From a checkpoint of a small mixture-of-experts model trained on Wikipedia: 19 layers, width 512.
Below are experts of layer 3 (counted from 0) of a mixture-of-experts language model. Rows are named router (the router's row for the expert), gate (a neuron's input weights, with its number), up (a neuron's input weights, with its number) and show model dimensions 384-447. Each number is 128 + 24 x the weight over its row's rms, rounded and kept within 0 to 255. Numbers have three digits each.
After each expert's rows: "mostly gets" lists some tokens that are sent to it at least half of the time. This comes from a sample of Wikipedia text that the model never trained on.

# expert 4
router:114132111133143143129112111137110107111159139093148125148128172101148110158151132114100137098103132118127152141109113098137113135116120132178118103132131149134128103113097090118099109123115123
gate0:113138065093137152107124118173100164161131112097132156098143108133130124094131105105114107171129101123090096136150115122136156140150166156139106180128170151121104099093126089075120110162170118
up0:147140151181132125120190121133103106116120123114083155133121150133151124148111135146184128120111130146093167136130148158121124173104117113133138090115124084097170135150104130134156140128090115
gate1:129111071083086160135135121145117164123137171133116140141157127162124150126136076140129144131108077115126143095126138076124118144122188122131134126107131154136139155159125148072128097118112118
up1:091141112094131128148159099103151119124123172124170129110128113117132122159143121116118149122147119118196116154089150139114152137124196113141116149191151137108133094146107138130160186122091143
gate2:114093152122141148126131116181120136121096122115119138071121094110092057092129120143164099122136160083117109128144126118128146141106125124118119104136119140133086103128087115081126121108136109
up2:135094139107113128134099127167124116133124136150104119089145129204150096144131149150174085171097139151105091128114128128101126115120149117090105123115140141101130134144083147132123131127117138
gate3:151094106154159084145142113116127143121119115158134135062134128133123129108143107111155144149131143141110068162158159113108107124132093155121109147170131124178141133156140125170081141134155114
up3:129135099129182162119133125156119099129150098137186161172141152173149159143105129169179131139106134098120126133112070158155101131100151114116124142127137143115157160130124103116161131124110100
gate4:149106078131158164103126154127137093131120127119123138121159144108120134144093131142135123073103134121177113128108121112143143101163130114124139143137128134138101138134094135091134096172114120
up4:121137147120120149154097117120094111133125137110129138169134151152146121133152104142153142097128137116102127121085180142144105102148116142120133107186104116132149101090138132136090114154119151
mostly gets: " John", " Me", " David", " James", " Man", " Paul"

# expert 21
router:116090110119119142131130138166125160104155185179133118182121138130131137149135099144105107169133135110096125118130156121130152128104113099162105143116152143102139107144099106123107115103125114
gate0:090151129113152181122101128126130148108174147140137112158140152148123087187148126151131092135125141091128055135174133110119157162130136133134123165138131179125086142158112103127100079141149122
up0:078124120134136205102134144155109158168147162064128110107150104130125126132105136147149164116126166147076128101107120111129142168112124080122132116147164107123070124156098128133151141128125135
gate1:117142105150133166110121127125114113153136166165143099124124107138118152101113137193111139164115136121132150120103161083113120128147129129120143163150134110117171078100110111143108127095088114
up1:138122142121168103130114148128115101115129108121155090111154143096151180098125118083078127165129137088070108121106125110164120125154204124125150091129189116176150107064131149157121116124116154
gate2:129137131143199118117104118130109136127133091115132138125136130138163182156130158117132144074133132119157153126142153117146108113098133128179116151119163139152122106130163111154106160123089166
up2:148149175134086138150085138161134140133153138120133130152139150119066115145129142155122114118170119158083135158156135107123109154117145107125107149149128115168119126085146114125138137123128123
gate3:142100084151108139114114111168116146139162135137142128152133179098168142127085096108140142159068156091083137109109140100134112116122091129107131113112104144138121130140124132133153145101104112
up3:141155115128083144156137151095123130128138156105130099156164120164078188077140098102120074121131127162099124123100150095092137117141119122153107132124105161097117128120161150127148128125179162
gate4:177089095139136130135139129124133131141118142128146146117144135167116107130125125126120116065120129116128121116084130126144134153121137142140128155103143092129147152098109119109141117116134108
up4:137154104118140108112146131181130121095133123095112122110146107098142112148099075139145149124115143155132145096074141097221151128151150112167137083129118102162101141131102131122133155161131153
mostly gets: "–", " English", " album", " American", " JPL", " football"

# expert 13
router:140118114149128091141098104125124087088136130152130090148123124132160133125137097162072158140154122130100158140133098084140125100097111141147121087074132149123108088100083107122094073095138077
gate0:130090115119122146086151100115137071121127150157181089153169095137118131126146129118097122119132136121125143127148140121123147148112137124118159125113103123115142099074179146134117127160117111
up0:083167086112130149099160170105118103124115129125151104195139116147142138097127128094096132098117133069123099107148139131094120076132139136136136147110105105178139119155174131164148137136130141
gate1:060132126161112121155151118119097136122118122106149109098115136128135131083158146094142100113125138098132146113113125117127173140176117139120101125126120125194125152161107139126107117166154077
up1:125100094117140147125110156123146141110108136127115124093169113181133120151117126153117144082122101119138166079176147124111142126152145085134105119119133138100169103158131072162122110126093110
gate2:093097123134115130123127124111107147114122147158182090134120131138123139146154113161150132129111147109128122125135128141112114120096106078145107098145108118123103111106099119130119125105118092
up2:141157166138113114129178162116149161102155128115139164130177127121113171163091150118136111117147121115120183139123103118132106149181090136118122151124131116158180160100126103164133136114144160
gate3:073129156141126108144127113141117154172084111151139124148162155125126187110105127156125106127129132143102113146078123133131119118100129147112115151119125169119129100165120118081102138044108127
up3:159164085099081142170172137158167122107137175137078126112097122098144127141131122141140135136122133138124073155137136125159097112076143131115139128089151114124144094124106127136152144098124177
gate4:121159132129120129138131136119114101154125117141173112094151149133158132144118165126069111121154122123139130130129139131141114160157114171128142132157121153173068088092126141121113079076147136
up4:108178146104161095117138156112079085111086102141116131141136108146128108124109149146125106098164140126158117098151112131131133179148129117143107125146126139183138090116126138150155110123107126
mostly gets: " is", " was", " were", " be", " are", " had"

# expert 8
router:208129095097156088169153122117115109117160123133169109145084150115141115101108101171097143136141128117105161128155096092097129109118086166135120125132124150116130137159119140151094114150111125
gate0:170101126094128127095123127153124117143098125154164136128097101089118125139130108106130100125148159106128116149111132116108106138117112125121106144097093144158114067180122119132162117123128113
up0:122130155063127105114104113119146138181146135098165152108124097146121112119129138132132137106124140127119079134108077155125139146171100124132152077144128128092108148117128124134158153119119151
gate1:106091131171172112106103076160129126131088125092125109121160130106103117117126132106110102153129127144171080116129142157141148148131103099109147104145150133127129131069175123158123129162156124
up1:141137099119129178082138130147115158114083130093107129118132117165094147155133093137109141117158115134098134141190141124126114114153157113044151120115121084134117120109110065109102135151117135
gate2:125136138134116113139133121118125135109123104127115088139169083133139114087086133122153105188142085078121104118159131121122092128116124128146123105144100178136156134083111162167150117077151125
up2:102158120115133130121130131120127146116117112130124115136130153140139054115099125119086130090075148179152153135115142112163155133124172127136109131138182105164066134119096123097082130129112121
gate3:149126132150091155143179137157141134139110132126133103104119140166108110107162135106118124115129130109084155124112150106107152125089181144149138093132148094075140126118181145103135137153124135
up3:142193099104101153136127119148144101141101094106164102107166136128117139103100109120137180165138148116129148132164170112129160097136124154118137140093167152106129115123153165114108102114154098
gate4:073133138132126126122129117104138131092074143126136139121089188138145126139155130162159114143140138133133139121111128128124163126130136144174186134094156145111086148175142120139134148117138126
up4:122116156166122117092139125086124138088139118130146129114090123138147103186145164145130119142136152129148152123104119092128088167099121087126130140128133159143121153192117140149170111142131130
mostly gets: " service", " School", " film", " city", " House", " government"

# expert 28
router:149099130114117141107140126131128136108156143154140140178097155102133107142110106151106103118130110132118140167139106111132133143112146122148143131120115122140094162141120088098082091081136108
gate0:126110104136108107113125172147145130082141136158113144117116116129126109151146124120129127127147133180110168153138161160122085203125125107154115122120108132170140114161105124077161129091148138
up0:149131093173158102126105128172125178154147151116118144111148126130125109164173113138157147117133131117138128127146135129100113120126120145141115122156131120153133122132138092118098102118139154
gate1:131147131160135144143069142119129100152104160114087132164129140118122069171114133156140145125092131134119094119092122108139123129129089135129155111078131171158127105148153105072110094144091146
up1:175120109081104162116121161137097149152139147150054138133166136131183148123125130153132107159123103126122130133152103120163127093100114083135124119148138153136132135084138124145112136095144125
gate2:178098112154158164122140142119113152134169130152141115127094127120152129130133102088145155149149119179139101077178125098123102146129103104123142116157097109113116151111091127169163111170158128
up2:136135101096117123094179082164115065145131096138143105156144117105156117151139125119133151083131130110117129116115136117140151150129161127145124121131152162110143153117130126119164147125113115
gate3:133122115123166164138131111165154127084135107164134144116144086061203106127153137097133113120143178128139145114144078133112122182136120104146116162093094120160129152132130108126140150123139140
up3:163096111100149143092118143129119117105127131145124141138091122090109118122161139152079102129176132099123120142136149141131110119156173166136130143135095137108126113121141136135192112136152120
gate4:106148135176112115137121119108116087122142163162122137135160148087113136126136127107137125130124123105119150072133089121090132147102111134209088154123084145090133108124090109142127129116143151
up4:150057139158157136107130097176121127145126116140115168087160102124148161130154122117113112190126134143128143114123102120076154123120088130146125128103111137122167126097125158119116104155093116
mostly gets: " Cup", " MPC", " votes", " Grand", " Votes", "|---|---|---|\n"

# expert 5
router:126110147126120122111127138118105126126165161119117139179147136132110123129130094153129151091151107126127158140115112123087132119128141142146081109135144121101141109107070118094111097090140126
gate0:160124158130130106150057109111136127112156120132108116118130125149104102120135111131157117104159137104122175142131095121107160124162142095098081105125137120136149146117127152101100129142117098
up0:153162161118127121152084124115060102159116131118141179078131134179136159132093113143133129116185138145126129114120149136158130144133131150122120156098120126091109126130135126171117159142139110
gate1:140157118131171155151153138107119102125145151136154142114100101128170113139112145126113085117103147145114089106171097140086107127100130116134117141116094136113129168098111100118145139078124111
up1:132162142135123144074139147162109191116088113095166152152153139138122157153159129124133119134156137087162122108107137158173135116145105172127144122092151123130136122142105130117140168108117142
gate2:156129135086131127127147125165112138140110148119129079115159126155151102165077120106161179136091111147133149144150143120091151142140108075150141109140141149149107101051097130132147095113104109
up2:129142078120124132105140122101121136130159109109137164155138100124149147141151114126126186103149097090165112173127111151112106134127133118141092159115181125130153127136094157120144121205122097
gate3:118156133128097129127158092153100118139173105115180117124138138119102168121170132123131137161106078118158080091102148134125117137122087122124131134139121128118144142151052092129133126115127126
up3:162109156102139117135138191155101125083161167141136166116135134149142112115118115150143099172067152126144164131120120133079130107111123142112166162107115092144107120137133121118155132193160169
gate4:098167126121160120161136143090130136144061156108138172159102122119144106183099147181165151160161101133129140150168116117082165119098164138129081132147126158118118130120113122167175122122116117
up4:139075145148109130128172112130143131137141097124137139080147107163156131107160106143124159161110145116120126106121113104162129120119141173102159111154134077147151119121154128141100116135125159
mostly gets: " would", " c", " can", " may", " p", " will"

# expert 30
router:172153109138110105097192111102130143114169108103114144139120184113117122117150071168110111112104104135154170150129092075108120136145118140153103144115114131147120121139156130088060139110149126
gate0:120147125122167157161136119102104118145133141094129145142131151128125128123168120141144120076143083087089131141143123101165142155135141116114143118112118113111127124112088139114142110093122125
up0:105096141124128127146130131094082135141113091107152087190145146146105123103144139152122104097150139175109125149111127119146181120121181137118170131156127141109125111123119158127183156117123117
gate1:138095098076149102126123127126133117123110132113145083129115083098144098159070125145188120141120146158091087126125119113111121151080101117153135125116126112118117107145102134134134140099135136
up1:125099124118123141120146160108138116175124157125064107112092139124127129129108150116131122152132138120143122098102157136101113137122142103131131179117158106128122130118126150087118088088132143
gate2:149140145125100125106128104105152118142147133166091141146137117134080146156123127157126105097140158123110143060146093153103108090147139185082127107092083110115119112101117106136087119139114144
up2:130117120095157134097145135149114162121140130126143097135093131113127168168142144105174141162083158118120162165110126148167125147119130120108112134128099118088129090140161165083076122095128148
gate3:107173138093112104165148093103158135190138151128144099118147124165138132123143121163121145150123085092118141139156081158132110110118092139139107117137124137141087174125146126124131118112147113
up3:084126112105129118133116100091135153153115120125137162176126137140124122108151126138127119125107102145163131088126110143176136146088128167087107125097105174159088122149130157119141124187114161
gate4:141134155133171110120114115131076104187141141142130123133121125102101172118131126127142118124088144141129103125092112127107096121132132134113116107116136127172095169130086164136133099171078122
up4:144166138108133129096138153136099142153162124160130131121117127112108150117132147119129147135109156170115095136112098151134150143124118125117124137124130109136109151144151156178118136182105130
mostly gets: " more", " released", " up", " second", " high", " back"

# expert 23
router:178136116085157145174133134133111169089196156155130120114094152151098164144128123158128128117097141123138149103145120111080158155124137123167102121124133140124178117135148172129091089135151138
gate0:079147081150153152151104094117104153124160128134107173126128087125122186099152091140155101093164128144170137116133164130120118143117114108155137122154129106167111124105145131144072137132119119
up0:144159102138141126117182094148078146142116140131128185091117124144164142142116176146132104147129133107150133113096135126126176149117138115142153092122159117180118130145147121115129139181126119
gate1:045142115144125115059081101124093131145105126124129138122142111161137136152119131157141125145121097128132163123138131146109144181113115114153184156099102130087114087116122112110092117148089104
up1:128135121123116112134121101126121142132152165138125078148128097127121162158157125115214140092143164070158114108180146140160140102184176086125158129131124087139120101134121118116155141142126122
gate2:160158067135135121114143148128085110141140127136182090120174103109147124124144132131121125132124169131164153113075130131155089134132125144114170123170156157142098136143170088155117162137117112
up2:154141091135143144117094166135124109119102114120090106140129067097190109148126092122128120121069122158127163149144109087148084131117143119091124119204101080127079121141102133127113143202135166
gate3:140079144149128166186053078111126066157135148086095132159159108066137115094122117109135149117102159153151122131133142175127140107156133130128137105144080177144120142132138123159134084143121054
up3:067140119139105124131102116109157135113152139132107069133127153104101175139111116134119127151138125131135110117125129158116138120143137117138128127135182101116140156130117144102111087144112125
gate4:104137122138101111114113141091126124120120088127128095088145116157138164161153136119128125098153086149175140135142150131134140118106127138135090097137156120111123146111157122114122116161109163
up4:158136146107109122127105102147100122105127097175143159120115168108138145130116121174154102126106128124109119128161122161155134115147140163130142135094134102151084124175144132129081160120134129
mostly gets: " He", " JPL", " MPC", " she", "°W", " She"